Weights of a small mixture-of-experts language model, trained from scratch on English Wikipedia: 343M tokens.
Below are experts of layer 7 (counted from 0) of a mixture-of-experts language model. Rows are named router (the router's row for the expert), gate (a neuron's input weights, with its number), up (a neuron's input weights, with its number) and show model dimensions 192-239. Each number is 50 + 15 x the weight over its row's rms, rounded and kept within 0 to 99.
Before each expert's rows: a language model's description of what the expert responds to. This comes from a sample of Wikipedia text that the model never trained on.

# expert 1
It responds to: Biography clause joints. Commas, dashes and connectives after years or clauses in biographies, such as "in 1964,", "After", "until", "and later".
router:33 46 14 59 61 69 37 35 57 35 64 26 63 60 40 56 72 46 61 58 41 78 37 28 67 50 34 63 35 46 42 51 60 74 46 65 41 36 14 79 16 46 33 29 58 46 62 27
gate15:72 59 74 77 56 76 51 49 59 40 36 74 62 67 51 32 51 47 44 59 55 55 60 52 54 56 35 59 52 49 59 27 47 66 53 42 55 56 56 49 54 12 65 32 57 54 67 31
up15:68 84 74 44 56 47 52 56 37 47 56 38 52 64 56 82 55 58 41 59 44 42 45 46 57 60 46 63 52 58 57 65 45 45 48 42 74 67 79 71 40 74 69 64 38 59 50 42
gate16:20 45 56 83 60 76 61 85 57 35 47 63 67 67 47 41 43 55 44 60 42 73 80 46 39 19 37 57 33 62 82 62 42 08 61 47 39 48 62 59 27 50 72 42 67 40 63 54
up16:38 55 51 42 48 64 31 37 68 55 48 34 56 58 73 64 44 42 49 38 44 31 27 29 66 45 53 51 51 52 47 44 35 70 31 46 28 50 43 52 67 62 27 33 18 44 48 52
gate17:54 60 68 52 35 51 46 42 58 43 46 51 33 43 03 37 35 31 82 74 09 60 34 47 46 57 66 65 47 58 45 69 51 29 42 52 70 35 65 39 41 46 55 21 38 48 54 46
up17:17 26 59 62 36 35 61 47 46 43 64 82 50 69 48 42 53 33 52 36 46 44 49 55 56 34 41 79 48 46 72 42 33 30 47 63 74 54 48 50 24 54 39 87 55 50 66 50
gate18:46 54 28 66 42 67 46 66 36 59 27 52 40 32 46 37 58 71 58 40 67 46 34 48 72 61 81 37 43 31 51 85 46 51 80 27 59 74 37 73 68 47 20 41 40 64 61 51
up18:60 48 56 44 39 39 50 34 67 51 69 62 34 69 35 78 47 61 55 49 51 41 56 63 39 70 59 69 27 62 77 66 29 66 44 75 58 48 81 52 43 67 66 15 56 36 42 70
gate19:41 57 38 40 49 56 49 53 47 58 70 37 53 73 45 48 44 56 32 53 64 49 39 47 28 62 47 35 27 35 55 67 44 48 53 38 64 31 54 76 53 50 37 71 30 65 39 60
up19:48 50 60 44 54 63 47 78 50 60 70 49 53 67 42 36 65 50 26 40 61 47 71 47 60 55 53 39 32 42 77 72 31 17 61 21 42 41 72 88 38 60 30 58 26 69 49 80
gate20:35 42 40 23 43 79 50 47 51 43 66 58 53 59 45 70 59 56 64 53 55 17 51 33 15 42 34 51 39 31 58 52 52 44 28 48 74 56 28 34 63 55 46 40 47 60 39 27
up20:34 49 33 54 55 75 32 61 47 40 67 50 39 43 71 69 50 65 59 59 95 32 59 35 31 45 39 45 38 69 94 37 69 70 34 33 56 57 33 66 50 47 25 71 53 59 47 49
gate21:54 45 65 50 40 37 71 51 54 44 26 65 49 24 53 66 37 44 43 48 43 25 63 60 50 43 24 50 31 69 62 34 46 35 45 91 46 26 50 35 40 18 47 36 33 51 66 47
up21:48 50 44 51 41 64 40 62 63 61 64 33 24 13 44 54 46 43 52 47 33 47 41 61 46 49 46 51 48 34 47 54 76 40 40 64 24 61 36 62 53 53 59 51 23 69 58 54
gate22:55 53 25 56 48 45 76 46 45 51 40 51 49 66 48 46 67 54 29 37 53 38 28 55 36 43 52 69 45 50 63 53 42 21 53 42 44 71 26 55 45 62 53 54 60 37 49 72
up22:61 51 41 65 23 50 51 53 33 41 42 55 32 53 55 25 44 57 34 75 41 67 36 46 42 48 49 38 36 50 48 70 36 43 21 54 54 47 37 69 19 39 40 62 51 43 49 55
gate23:49 42 36 55 35 29 34 41 72 62 51 27 67 54 62 25 64 38 39 62 31 20 17 48 60 60 50 35 56 49 51 60 51 71 73 59 36 33 38 38 68 66 29 73 68 46 61 52
up23:37 58 58 27 40 56 41 64 38 33 64 65 39 63 61 37 39 43 25 44 45 74 27 44 41 54 71 38 55 40 72 47 59 58 17 37 52 58 64 47 37 29 59 53 56 78 74 69
gate24:32 47 87 56 44 52 42 65 63 71 72 46 51 50 56 45 72 38 45 10 37 43 57 51 29 72 67 54 47 47 41 53 58 49 50 40 46 70 69 07 52 46 47 66 38 45 42 31
up24:49 51 79 48 60 67 44 48 84 49 42 52 53 39 27 58 56 39 53 30 29 85 90 51 46 61 33 57 57 46 73 60 39 53 40 38 45 63 54 59 48 34 44 47 35 68 32 07
gate25:56 31 58 80 79 28 42 35 58 58 51 47 75 67 50 02 46 45 58 50 54 56 25 27 59 52 79 34 56 49 35 47 59 60 57 56 65 42 44 46 39 59 62 46 46 59 50 42
up25:55 50 47 20 27 47 40 63 62 44 57 68 39 38 43 83 55 61 59 35 56 26 38 64 37 45 35 83 48 58 50 67 39 61 64 39 44 40 60 68 77 19 69 47 64 56 43 63

# expert 5
It responds to: Media credit lists. List dashes, pipes and quotes in album, episode and film credits, such as "- Directed by", album, vocals, drummer, ISBN.
router:52 45 47 30 52 76 40 62 46 27 52 38 46 54 47 66 72 43 63 54 50 65 60 20 67 43 53 28 41 41 18 41 85 62 65 36 31 37 24 61 63 72 79 44 52 48 62 58
gate15:33 17 47 49 39 55 34 52 72 00 53 30 22 70 49 54 18 50 58 46 60 68 45 54 39 41 57 37 63 52 49 30 48 53 59 41 27 24 40 38 42 37 42 24 54 44 77 57
up15:40 72 16 47 42 38 33 33 47 52 46 43 28 54 50 42 46 61 41 61 47 75 65 61 61 48 30 54 41 44 71 49 62 57 42 52 48 74 40 68 25 52 45 48 60 66 52 44
gate16:61 40 34 48 57 54 29 55 70 49 61 54 66 57 70 60 56 48 57 40 54 25 46 77 16 47 48 04 41 50 28 47 53 70 60 34 41 68 58 67 53 45 61 26 40 30 45 49
up16:45 56 62 39 58 37 78 38 42 53 41 51 61 23 43 21 68 56 61 60 50 54 57 50 58 66 51 65 48 51 28 55 55 37 35 83 26 62 63 38 42 51 49 25 67 47 07 67
gate17:23 52 52 32 64 65 22 67 37 41 54 28 32 40 32 41 66 27 70 44 61 25 73 17 30 61 36 64 15 53 65 82 56 71 57 50 52 65 93 16 56 34 35 42 56 53 34 48
up17:48 42 29 37 56 73 41 44 42 36 33 63 51 69 61 58 76 19 76 34 64 19 49 35 67 48 45 29 29 52 43 55 62 38 50 60 37 73 62 61 32 26 52 50 49 61 47 49
gate18:48 22 43 27 76 37 22 61 41 55 72 32 27 61 66 60 83 49 40 38 64 51 57 59 69 54 34 65 59 60 39 56 39 45 72 41 48 56 64 56 60 73 46 63 63 32 57 50
up18:47 44 62 52 52 57 58 28 66 69 56 72 62 48 51 48 34 48 49 48 36 41 45 40 51 52 64 65 20 20 49 28 44 56 33 39 47 70 23 61 38 43 72 38 56 63 50 28
gate19:62 43 65 54 48 39 37 72 60 46 46 64 34 55 36 55 31 40 40 69 36 14 50 60 39 72 54 45 73 52 54 38 73 34 64 42 46 33 66 76 64 64 13 47 63 57 72 61
up19:15 51 46 43 46 47 61 58 76 43 59 57 49 55 50 48 34 38 38 50 52 37 54 84 23 45 37 69 57 51 68 56 43 21 36 43 54 37 60 67 69 42 43 58 61 45 57 44
gate20:58 44 65 63 63 32 46 53 49 43 50 53 58 27 68 47 42 25 49 53 31 46 44 45 52 42 59 50 85 67 35 48 49 50 67 54 45 51 39 46 79 59 51 44 41 54 62 43
up20:47 72 44 58 37 56 63 64 48 38 50 73 40 63 43 37 54 65 50 51 74 58 39 80 49 61 35 34 33 32 52 65 56 68 61 49 53 45 69 50 48 51 67 53 44 51 47 63
gate21:52 54 57 75 57 50 28 53 35 43 38 29 52 64 43 17 30 65 62 93 61 61 38 40 41 45 52 68 65 65 27 65 36 44 39 93 38 50 30 33 76 40 40 45 62 60 33 63
up21:75 40 38 60 22 62 26 53 56 34 43 40 43 83 50 62 62 45 22 33 44 46 41 39 31 54 60 51 56 56 53 37 42 47 49 30 53 92 69 16 57 65 70 43 61 54 39 59
gate22:25 40 59 42 44 60 32 51 25 40 52 20 43 42 45 38 43 61 54 47 36 57 53 31 45 55 39 34 45 56 24 53 58 67 70 54 43 43 56 52 62 56 38 41 49 67 55 54
up22:78 40 56 47 42 67 19 63 66 80 48 78 47 53 72 53 75 59 43 81 50 07 47 24 68 44 42 41 65 48 64 77 41 36 43 71 63 36 53 44 75 57 47 33 54 22 37 38
gate23:48 57 49 62 64 68 55 57 40 20 49 49 47 29 50 50 69 45 50 40 56 43 66 19 74 40 56 44 58 64 45 38 46 54 51 65 53 55 22 63 54 73 60 70 65 34 58 40
up23:39 51 58 62 85 29 29 57 38 44 31 40 53 67 37 60 42 41 55 56 62 22 66 46 73 51 39 55 62 54 58 69 32 74 54 48 22 56 47 59 51 76 63 40 50 42 53 29
gate24:60 30 43 48 38 72 63 43 34 31 59 53 38 64 86 83 47 49 57 52 40 68 35 65 55 41 62 51 78 45 81 89 41 18 65 49 59 44 56 84 69 51 42 35 30 40 50 29
up24:58 57 34 52 38 50 51 20 67 99 45 43 09 50 61 68 35 29 48 37 75 41 40 57 44 46 28 52 39 43 25 61 46 29 31 75 77 43 83 35 60 66 30 59 42 66 52 71
gate25:16 41 46 37 32 14 45 23 46 42 74 48 35 40 36 73 47 62 40 66 52 72 82 42 44 28 44 61 51 77 12 55 36 41 42 47 43 43 25 63 64 53 37 22 78 39 58 53
up25:58 51 68 31 21 69 30 49 33 49 42 41 50 50 64 52 69 51 51 53 68 50 67 35 53 45 43 65 60 56 64 46 48 57 51 58 72 45 28 34 38 63 53 50 63 72 83 68

# expert 6
It responds to: Topic nouns, suffixes. Content nouns and inner word pieces in technical or general topics, such as water, development, system, building, -ation, -ism.
router:39 45 38 52 60 72 17 79 35 49 79 42 30 32 99 38 46 42 38 59 52 69 30 34 66 46 52 76 31 52 52 55 49 55 76 50 39 11 28 70 48 56 73 51 38 51 74 37
gate15:58 37 63 49 19 61 64 37 61 27 46 64 38 73 62 56 46 60 37 65 30 51 44 34 72 57 62 48 18 61 22 32 59 60 44 49 57 69 59 65 20 61 73 38 38 56 37 65
up15:41 50 66 48 67 44 56 42 44 71 51 51 46 53 41 49 79 25 73 59 44 29 57 35 72 59 42 42 39 51 29 41 81 31 32 34 66 43 28 42 65 57 49 27 53 71 47 38
gate16:38 68 55 24 33 42 15 60 58 46 87 42 38 58 61 43 33 58 31 74 43 24 36 47 59 53 38 61 52 67 55 75 28 49 87 14 56 57 60 43 50 86 63 45 31 47 30 34
up16:38 33 44 68 30 56 52 33 60 14 25 46 48 62 39 44 69 51 22 70 72 19 35 53 50 51 60 31 84 51 49 68 66 52 72 45 41 67 60 47 47 32 50 32 62 26 49 71
gate17:56 55 38 37 51 52 59 39 44 44 53 19 86 42 34 36 50 16 47 56 89 54 37 45 57 39 77 41 68 64 45 34 42 53 41 48 42 52 55 73 35 54 25 51 38 29 56 47
up17:45 50 42 49 63 39 66 27 25 48 60 29 55 58 46 51 54 60 44 62 84 27 60 55 30 60 48 49 52 34 35 49 32 52 40 52 09 64 47 72 58 64 38 35 31 39 35 45
gate18:52 60 42 61 43 34 34 31 57 31 61 32 82 48 50 52 79 42 75 63 41 43 45 64 32 63 63 79 33 81 48 40 46 59 39 72 16 55 76 53 44 35 71 64 37 39 28 34
up18:57 29 29 34 53 49 71 40 47 47 58 36 12 40 50 51 43 17 45 42 67 36 54 75 53 49 60 32 50 38 45 57 73 63 63 50 34 41 44 19 60 49 49 51 46 44 76 52
gate19:32 48 41 47 59 26 64 44 42 42 59 37 52 68 53 48 62 44 63 64 57 55 45 57 51 39 37 38 62 61 79 52 26 44 40 46 63 51 70 31 50 71 26 40 34 48 56 44
up19:73 58 56 74 28 76 35 48 55 63 42 64 49 14 31 50 59 51 32 09 46 26 58 34 59 45 59 47 38 34 15 70 69 60 72 61 29 56 18 64 53 28 67 47 49 56 36 40
gate20:42 34 47 67 71 39 47 68 55 47 48 31 38 41 60 62 54 48 40 37 12 72 72 70 56 35 59 63 47 38 55 32 46 29 51 85 58 53 49 79 54 73 42 51 26 71 47 33
up20:27 23 35 68 53 33 47 57 46 67 35 49 41 33 48 83 60 50 38 78 67 14 54 61 66 40 56 71 41 58 52 53 41 44 60 61 46 46 29 45 37 30 46 38 63 58 52 43
gate21:63 40 27 66 31 33 71 19 47 59 36 48 46 28 42 54 86 38 76 57 69 64 57 82 49 17 65 49 41 58 30 45 44 60 34 51 49 39 43 43 56 35 31 51 48 45 71 41
up21:52 54 42 53 50 42 61 73 59 54 52 49 69 95 36 67 51 54 23 56 57 15 73 39 38 92 69 37 31 54 71 73 42 08 37 28 59 36 55 54 33 36 40 25 44 59 57 65
gate22:58 55 58 51 79 75 32 62 60 45 69 41 33 55 72 33 27 48 52 42 48 38 77 55 62 38 34 61 60 33 61 39 61 19 31 55 59 71 63 62 49 64 54 44 46 52 70 63
up22:58 29 43 51 28 35 40 44 37 33 38 44 61 53 32 68 43 54 70 74 35 46 48 36 57 43 60 36 94 61 47 43 53 57 68 57 67 69 36 28 43 33 54 63 68 40 58 54
gate23:58 54 47 60 43 65 31 66 68 59 47 37 71 49 38 57 42 44 45 64 34 69 26 57 62 48 46 58 29 42 43 38 31 28 62 71 48 63 24 39 42 32 48 77 81 49 54 37
up23:28 56 47 76 38 44 71 61 54 60 28 43 20 55 62 48 51 58 76 56 48 40 59 67 12 42 74 49 68 64 42 69 58 62 55 58 53 77 66 38 65 34 69 60 65 63 39 47
gate24:60 48 54 59 53 51 66 50 74 25 55 40 71 46 51 45 27 54 44 68 65 48 53 47 60 25 12 42 50 30 46 70 52 50 25 35 57 42 47 40 50 60 56 55 33 21 36 44
up24:71 56 36 41 33 39 46 38 56 65 18 49 58 83 67 51 24 59 55 48 50 49 27 51 47 72 61 52 53 45 47 48 57 45 36 62 45 71 46 54 63 41 54 55 37 59 83 77
gate25:41 37 15 33 47 41 28 47 45 33 53 52 22 53 80 65 68 55 43 30 54 41 63 80 44 72 62 39 57 42 58 44 47 45 74 50 46 33 55 63 47 58 57 54 42 80 69 51
up25:54 49 69 48 62 64 46 45 49 52 62 40 73 27 39 45 52 55 80 60 50 26 36 53 60 23 35 57 70 63 54 71 35 60 53 51 70 65 43 51 50 37 45 45 59 45 37 48

# expert 0
It responds to: Personal-name pieces. Name fragments and single-letter word pieces inside personal and foreign names, often in sports tables, such as Alex, Kazmaier, William, Joseph.
router:23 32 43 76 34 67 53 72 28 24 45 57 60 53 31 31 48 47 51 16 54 65 55 52 42 30 52 52 45 61 41 76 73 79 54 51 67 53 48 52 41 38 63 47 60 56 53 58
gate15:66 26 46 41 59 43 52 23 42 45 65 45 63 68 36 30 55 63 29 40 15 23 53 31 72 16 59 22 59 61 41 53 26 32 72 37 64 67 28 41 56 68 51 52 62 49 43 44
up15:28 62 41 69 33 45 43 62 56 82 48 51 47 53 21 46 59 35 61 77 58 31 45 52 33 42 60 49 73 48 62 62 48 64 21 77 26 61 35 49 55 55 56 54 68 62 65 55
gate16:56 51 49 37 30 73 51 54 59 45 55 58 50 42 42 48 54 80 46 53 41 29 36 52 36 58 51 60 45 52 44 56 51 43 27 37 61 54 58 78 63 50 47 66 46 41 45 58
up16:43 43 49 48 50 69 27 55 67 19 53 69 62 48 62 48 43 42 50 45 56 37 43 30 36 22 32 31 28 36 70 65 40 60 60 70 65 13 57 38 53 39 21 34 68 54 40 56
gate17:53 48 50 36 64 52 16 55 67 41 45 48 32 27 68 30 43 42 42 46 35 57 53 66 58 69 38 46 50 32 36 45 61 55 14 43 22 43 39 64 64 58 47 44 57 33 46 23
up17:18 38 56 37 57 67 29 54 50 64 46 37 52 51 38 36 55 55 61 19 37 49 37 70 13 44 44 44 45 35 37 46 54 69 50 49 50 63 54 70 52 64 42 35 66 26 60 48
gate18:45 41 34 39 39 40 65 49 47 35 65 33 37 57 40 43 29 60 56 53 60 67 31 33 42 30 50 64 51 39 44 54 46 22 42 68 46 54 70 50 50 49 55 58 66 56 61 63
up18:52 77 22 40 39 49 56 39 59 53 61 55 45 35 43 56 50 43 32 33 50 24 63 53 32 86 45 25 49 70 33 70 75 61 58 37 45 56 38 46 42 64 23 49 52 66 72 44
gate19:39 66 29 75 63 67 14 63 55 27 35 60 27 49 30 30 69 59 40 43 44 60 64 51 67 53 39 61 69 64 53 52 49 17 28 63 50 49 52 56 46 56 39 38 35 50 23 28
up19:65 36 56 39 59 62 68 37 46 63 80 23 68 51 53 44 54 44 82 55 48 39 31 28 56 73 70 40 55 12 59 50 42 65 53 48 40 44 85 25 73 61 54 57 67 44 56 49
gate20:43 62 75 40 36 62 50 45 47 79 57 35 44 66 18 58 43 33 16 53 17 65 91 48 50 43 59 74 49 69 39 68 51 19 62 37 43 69 36 01 68 59 54 38 41 73 49 39
up20:43 67 39 75 54 23 51 23 61 42 27 48 46 52 67 68 50 48 39 62 55 85 40 48 34 28 45 40 58 72 39 75 44 65 65 26 78 74 39 52 53 56 42 71 45 31 37 37
gate21:60 56 38 50 72 50 51 27 56 52 60 72 53 43 14 51 53 83 58 79 57 43 50 44 40 59 46 51 32 49 40 43 70 54 31 74 30 59 42 73 42 43 38 62 68 53 65 23
up21:24 41 72 45 63 55 46 42 52 57 36 47 47 22 74 53 27 73 45 39 31 64 39 51 34 55 63 25 35 56 38 32 50 76 36 65 67 52 22 61 60 68 44 59 57 40 67 51
gate22:53 47 45 44 20 46 66 68 47 34 63 44 51 44 75 39 41 50 36 49 71 37 46 37 30 56 48 42 38 66 41 46 67 44 60 39 21 59 59 71 30 74 65 45 56 48 35 16
up22:60 43 58 49 54 48 55 28 50 31 56 31 34 13 72 69 32 54 55 67 59 61 47 36 36 42 44 61 61 82 12 32 69 37 42 36 28 69 49 52 53 61 75 23 20 29 25 51
gate23:52 57 22 36 71 35 50 47 67 34 32 70 56 44 66 15 64 40 37 57 38 55 49 58 37 39 37 99 70 39 43 38 62 59 71 60 54 34 17 54 68 32 44 73 45 21 61 24
up23:57 60 99 63 38 36 30 26 36 85 43 22 45 48 39 95 38 28 53 50 50 56 59 53 66 65 45 38 35 67 62 27 47 43 48 18 48 40 76 55 31 79 57 84 47 55 36 48
gate24:58 31 63 39 72 52 43 53 45 43 41 55 56 32 64 43 49 48 63 42 41 66 47 47 67 49 62 37 42 58 41 50 11 45 25 35 47 36 52 65 55 51 51 75 10 45 49 58
up24:71 62 62 75 70 55 46 54 38 47 36 50 37 39 47 44 77 33 44 36 63 39 56 53 25 33 39 40 32 15 67 44 63 43 64 68 71 50 43 48 61 39 66 61 75 35 57 52
gate25:45 52 45 69 64 45 51 49 30 47 53 62 67 58 54 37 30 31 49 36 74 35 64 30 29 39 72 51 52 45 59 47 57 75 63 45 50 65 48 51 00 41 68 22 38 78 74 35
up25:67 53 62 53 39 55 57 69 43 72 16 57 33 31 40 58 35 27 46 76 49 43 35 97 53 54 37 34 81 76 31 59 28 52 36 36 51 50 57 52 35 24 38 49 56 44 36 37

# expert 7
It responds to: Narrative pronouns, apostrophes. Apostrophes, possessive s and pronouns in narrative or quoted speech, such as I'll, Johnson's, him, her, his, would.
router:42 36 49 48 44 45 37 24 29 23 58 42 49 18 58 43 64 45 81 43 61 57 48 55 52 46 42 46 57 48 32 54 86 70 42 48 39 50 34 62 27 41 64 73 39 47 68 39
gate15:59 51 45 30 73 43 72 38 51 34 67 45 53 62 52 60 68 56 17 39 36 48 89 61 40 87 40 31 57 49 43 30 29 70 68 47 31 27 42 57 49 42 49 55 53 50 37 58
up15:68 44 35 56 47 46 57 51 52 41 54 46 45 28 70 62 77 59 88 61 49 50 16 53 47 44 52 44 25 55 34 39 65 36 22 47 26 53 31 68 31 40 64 60 74 57 74 44
gate16:11 16 51 73 45 71 32 29 56 24 28 48 52 26 46 66 34 55 41 61 31 50 66 51 67 17 40 45 54 37 41 45 58 36 46 45 67 45 43 50 37 61 43 67 33 64 35 59
up16:11 19 46 67 51 54 40 40 30 24 36 84 70 42 25 45 32 68 51 71 35 56 82 62 50 44 28 56 45 26 40 59 66 45 33 53 49 52 24 56 52 56 39 74 21 42 59 49
gate17:70 46 41 36 51 42 64 42 48 43 54 44 35 49 44 56 49 73 39 41 45 18 54 31 36 46 26 55 57 67 65 69 45 36 58 58 79 67 59 66 33 42 47 71 42 45 40 74
up17:51 43 44 30 49 22 70 78 44 22 42 08 42 45 55 36 58 23 46 47 49 59 75 65 38 57 60 64 75 42 37 45 21 78 49 32 46 36 42 60 39 60 67 42 41 82 55 44
gate18:46 81 45 34 27 39 50 64 30 41 66 32 34 45 73 49 63 40 67 58 43 39 56 41 60 67 53 58 53 47 41 47 45 60 54 47 48 60 37 68 72 64 68 37 23 47 47 53
up18:38 59 62 41 42 35 63 82 27 61 50 48 36 51 69 55 77 50 69 71 20 32 74 62 31 58 33 52 66 35 40 48 30 35 39 64 40 45 45 50 39 57 34 30 40 66 38 63
gate19:53 09 56 53 23 59 71 61 53 68 51 40 58 52 66 27 32 40 17 64 80 43 41 69 37 64 64 63 44 17 51 42 12 44 42 24 47 45 12 41 47 42 36 57 54 40 52 33
up19:68 20 65 37 37 66 67 55 23 83 50 59 46 76 27 71 30 27 63 54 65 45 41 77 25 62 73 52 38 39 66 47 66 30 62 28 53 48 45 68 32 44 48 34 29 58 33 45
gate20:54 48 35 67 56 55 32 46 20 57 52 45 46 42 60 56 57 36 31 80 25 67 25 62 43 33 37 32 62 45 47 53 52 22 17 53 35 53 77 36 25 35 53 49 62 37 64 37
up20:30 22 44 61 45 58 45 50 36 39 60 50 44 66 25 71 59 54 46 69 69 40 53 45 51 49 54 39 68 41 48 61 52 52 43 73 30 63 45 61 50 49 61 77 49 57 32 63
gate21:42 46 28 56 35 43 32 41 42 46 74 37 28 53 48 46 54 64 56 50 59 48 73 55 56 24 53 52 61 51 16 31 44 53 65 53 34 84 42 77 47 68 60 76 48 43 57 41
up21:59 26 43 75 62 38 59 83 58 33 55 42 71 81 49 59 49 52 65 25 53 45 46 42 56 40 27 67 41 53 63 58 55 59 56 69 52 81 45 47 27 64 58 49 47 63 36 79
gate22:49 65 40 28 33 38 40 36 57 44 40 47 61 59 35 29 18 41 54 48 47 49 57 62 59 54 62 45 64 47 78 55 45 53 48 64 65 70 49 54 70 70 85 40 38 39 52 24
up22:70 35 63 42 57 72 41 41 48 55 56 47 38 27 63 45 71 72 50 34 37 57 35 41 59 35 51 12 38 61 24 44 42 25 65 40 72 55 35 54 49 53 51 40 27 47 78 59
gate23:34 37 31 43 51 41 39 20 16 33 65 20 73 47 35 22 48 72 68 43 24 75 52 43 55 52 60 52 58 64 66 50 23 62 51 49 40 62 51 65 74 71 64 68 57 48 64 44
up23:49 27 52 53 31 42 41 48 42 65 71 36 60 53 53 37 51 59 67 49 67 29 74 47 34 43 22 56 44 52 59 67 43 36 33 59 34 78 60 85 54 70 31 26 54 58 46 59
gate24:38 66 37 74 43 48 62 76 52 69 36 22 57 47 47 74 70 33 16 20 57 66 76 33 49 30 82 61 45 40 47 43 58 41 62 62 55 48 25 67 38 56 40 69 59 40 40 77
up24:57 73 46 40 31 60 38 62 60 59 84 41 53 46 69 72 37 61 31 70 66 72 38 53 50 53 52 53 31 48 55 32 36 36 59 39 65 56 48 53 50 55 66 37 65 41 59 08
gate25:31 37 52 49 53 50 69 70 66 58 75 25 36 31 60 44 75 42 46 48 49 23 54 50 57 61 53 65 52 51 44 84 65 38 62 30 56 52 68 62 42 27 50 56 43 43 51 44
up25:46 58 64 20 83 76 34 57 49 64 82 67 59 51 53 37 30 75 41 46 62 27 55 70 54 27 51 37 38 22 42 30 54 36 21 68 48 54 67 62 69 26 72 49 49 59 58 40

# expert 4
It responds to: Sports stats tables. Pipes, semicolons and score numbers in sports career and results tables, plus words like League, Cup, football, 0–0.
router:28 63 62 68 68 67 38 36 48 53 52 55 51 43 37 44 40 42 57 62 39 51 53 56 19 37 60 66 47 60 37 38 52 57 77 46 46 50 37 60 55 35 73 44 53 71 52 23
gate15:49 09 25 55 46 62 55 40 38 40 46 47 45 50 29 47 42 55 45 56 49 55 44 33 38 37 56 77 27 46 47 63 45 60 46 33 31 42 26 60 50 33 40 33 38 59 38 53
up15:69 36 54 29 47 20 65 62 55 47 74 49 48 37 79 50 66 32 45 33 39 47 62 54 51 11 63 53 49 29 50 26 50 36 61 86 58 82 37 53 43 61 16 37 53 46 50 45
gate16:38 49 43 68 35 40 40 23 28 62 54 63 82 37 69 37 49 27 38 50 44 39 17 47 33 61 43 64 60 60 48 33 68 52 72 45 56 62 64 75 64 64 54 37 41 55 66 37
up16:57 46 37 51 31 64 14 51 45 56 33 74 66 48 45 59 23 51 58 64 65 58 47 55 42 44 67 70 66 53 64 59 50 63 62 10 40 46 44 41 37 72 58 31 84 52 32 46
gate17:23 56 57 59 69 75 52 67 74 38 52 78 41 65 49 73 74 40 77 39 54 46 69 64 75 43 62 36 58 44 56 46 32 43 31 35 25 56 32 47 48 43 66 37 53 69 52 49
up17:56 57 65 66 58 52 33 43 57 49 45 75 38 30 41 49 33 23 23 52 56 56 24 40 43 54 31 54 48 63 61 66 53 37 26 35 64 25 48 34 44 80 88 64 51 25 58 57
gate18:36 59 46 56 59 44 44 48 54 39 67 35 60 38 28 52 21 94 60 40 34 54 40 33 47 70 47 58 35 50 60 43 65 53 61 60 65 54 40 55 52 60 58 41 48 59 36 40
up18:41 36 55 50 38 43 30 72 45 47 37 48 42 54 57 44 48 23 66 51 74 49 41 48 60 63 42 30 61 44 55 60 42 38 75 49 48 52 55 73 41 21 62 70 51 31 69 46
gate19:66 48 57 72 52 47 45 46 37 81 31 30 59 42 48 22 80 49 50 76 47 55 47 51 68 52 67 27 57 35 48 59 36 39 62 42 28 47 32 41 52 49 48 73 31 60 45 47
up19:49 45 23 29 44 39 36 29 53 72 27 51 41 42 57 16 61 42 21 37 40 60 54 50 58 67 53 55 43 46 71 58 65 49 62 53 59 56 41 42 36 47 65 43 43 66 77 64
gate20:49 45 66 21 57 68 41 51 45 64 54 34 47 74 45 64 61 67 28 39 47 34 64 15 54 48 20 48 23 32 61 51 42 60 81 38 85 45 67 41 42 26 42 61 44 67 59 31
up20:47 37 52 42 69 63 33 47 48 57 31 40 59 50 55 51 67 56 56 61 07 33 79 63 51 58 37 30 33 42 43 54 66 67 43 69 58 40 49 54 24 31 48 41 34 29 56 17
gate21:33 47 49 31 48 28 45 39 29 42 46 54 41 46 12 66 27 58 18 45 46 63 60 50 51 47 53 29 33 70 65 57 45 55 13 29 58 54 36 27 42 56 53 31 32 30 34 51
up21:45 46 59 41 26 58 33 51 48 73 61 51 55 44 49 38 56 47 42 39 37 52 76 72 12 48 50 56 30 55 32 38 60 32 62 52 65 54 72 37 41 37 61 33 22 43 55 52
gate22:64 46 33 67 51 27 31 66 46 70 43 61 55 63 17 43 40 41 45 79 16 32 32 43 60 48 66 33 48 65 60 62 76 17 49 42 65 63 76 50 94 55 56 80 37 50 42 48
up22:25 58 41 50 53 28 73 65 63 52 46 83 39 32 21 31 47 53 39 00 58 64 83 62 59 35 55 46 63 52 33 25 47 39 70 45 31 72 81 66 22 37 78 54 48 64 61 43
gate23:40 32 49 50 61 50 56 45 54 55 45 51 67 49 62 59 49 55 34 17 46 56 49 62 31 38 55 71 54 54 70 61 57 56 55 66 49 53 59 57 42 28 54 28 64 80 52 45
up23:67 82 40 68 49 60 16 57 39 64 55 54 51 86 67 44 54 53 36 44 56 21 59 84 28 43 09 34 55 59 42 58 41 62 35 54 69 63 65 31 53 41 37 58 42 70 48 02
gate24:46 59 46 56 59 34 37 32 40 56 75 75 43 43 39 24 41 37 48 67 29 57 64 49 56 57 50 22 42 41 32 27 49 52 54 48 40 65 40 88 70 42 47 53 47 33 32 62
up24:37 46 41 32 62 61 72 27 32 38 73 56 62 43 58 40 42 20 35 68 58 58 57 41 41 69 38 20 62 35 47 39 81 23 43 36 47 43 40 70 59 37 33 72 34 54 58 48
gate25:25 62 47 66 60 69 35 59 41 60 58 75 74 57 47 38 66 46 54 40 55 47 50 68 49 35 62 41 63 69 53 70 53 45 76 65 54 23 72 53 50 56 22 42 82 56 36 47
up25:21 34 53 53 49 45 40 27 39 52 55 33 49 27 56 26 54 65 49 49 60 50 77 35 25 39 25 47 49 46 50 58 53 35 56 50 19 65 80 61 25 46 37 53 55 53 45 48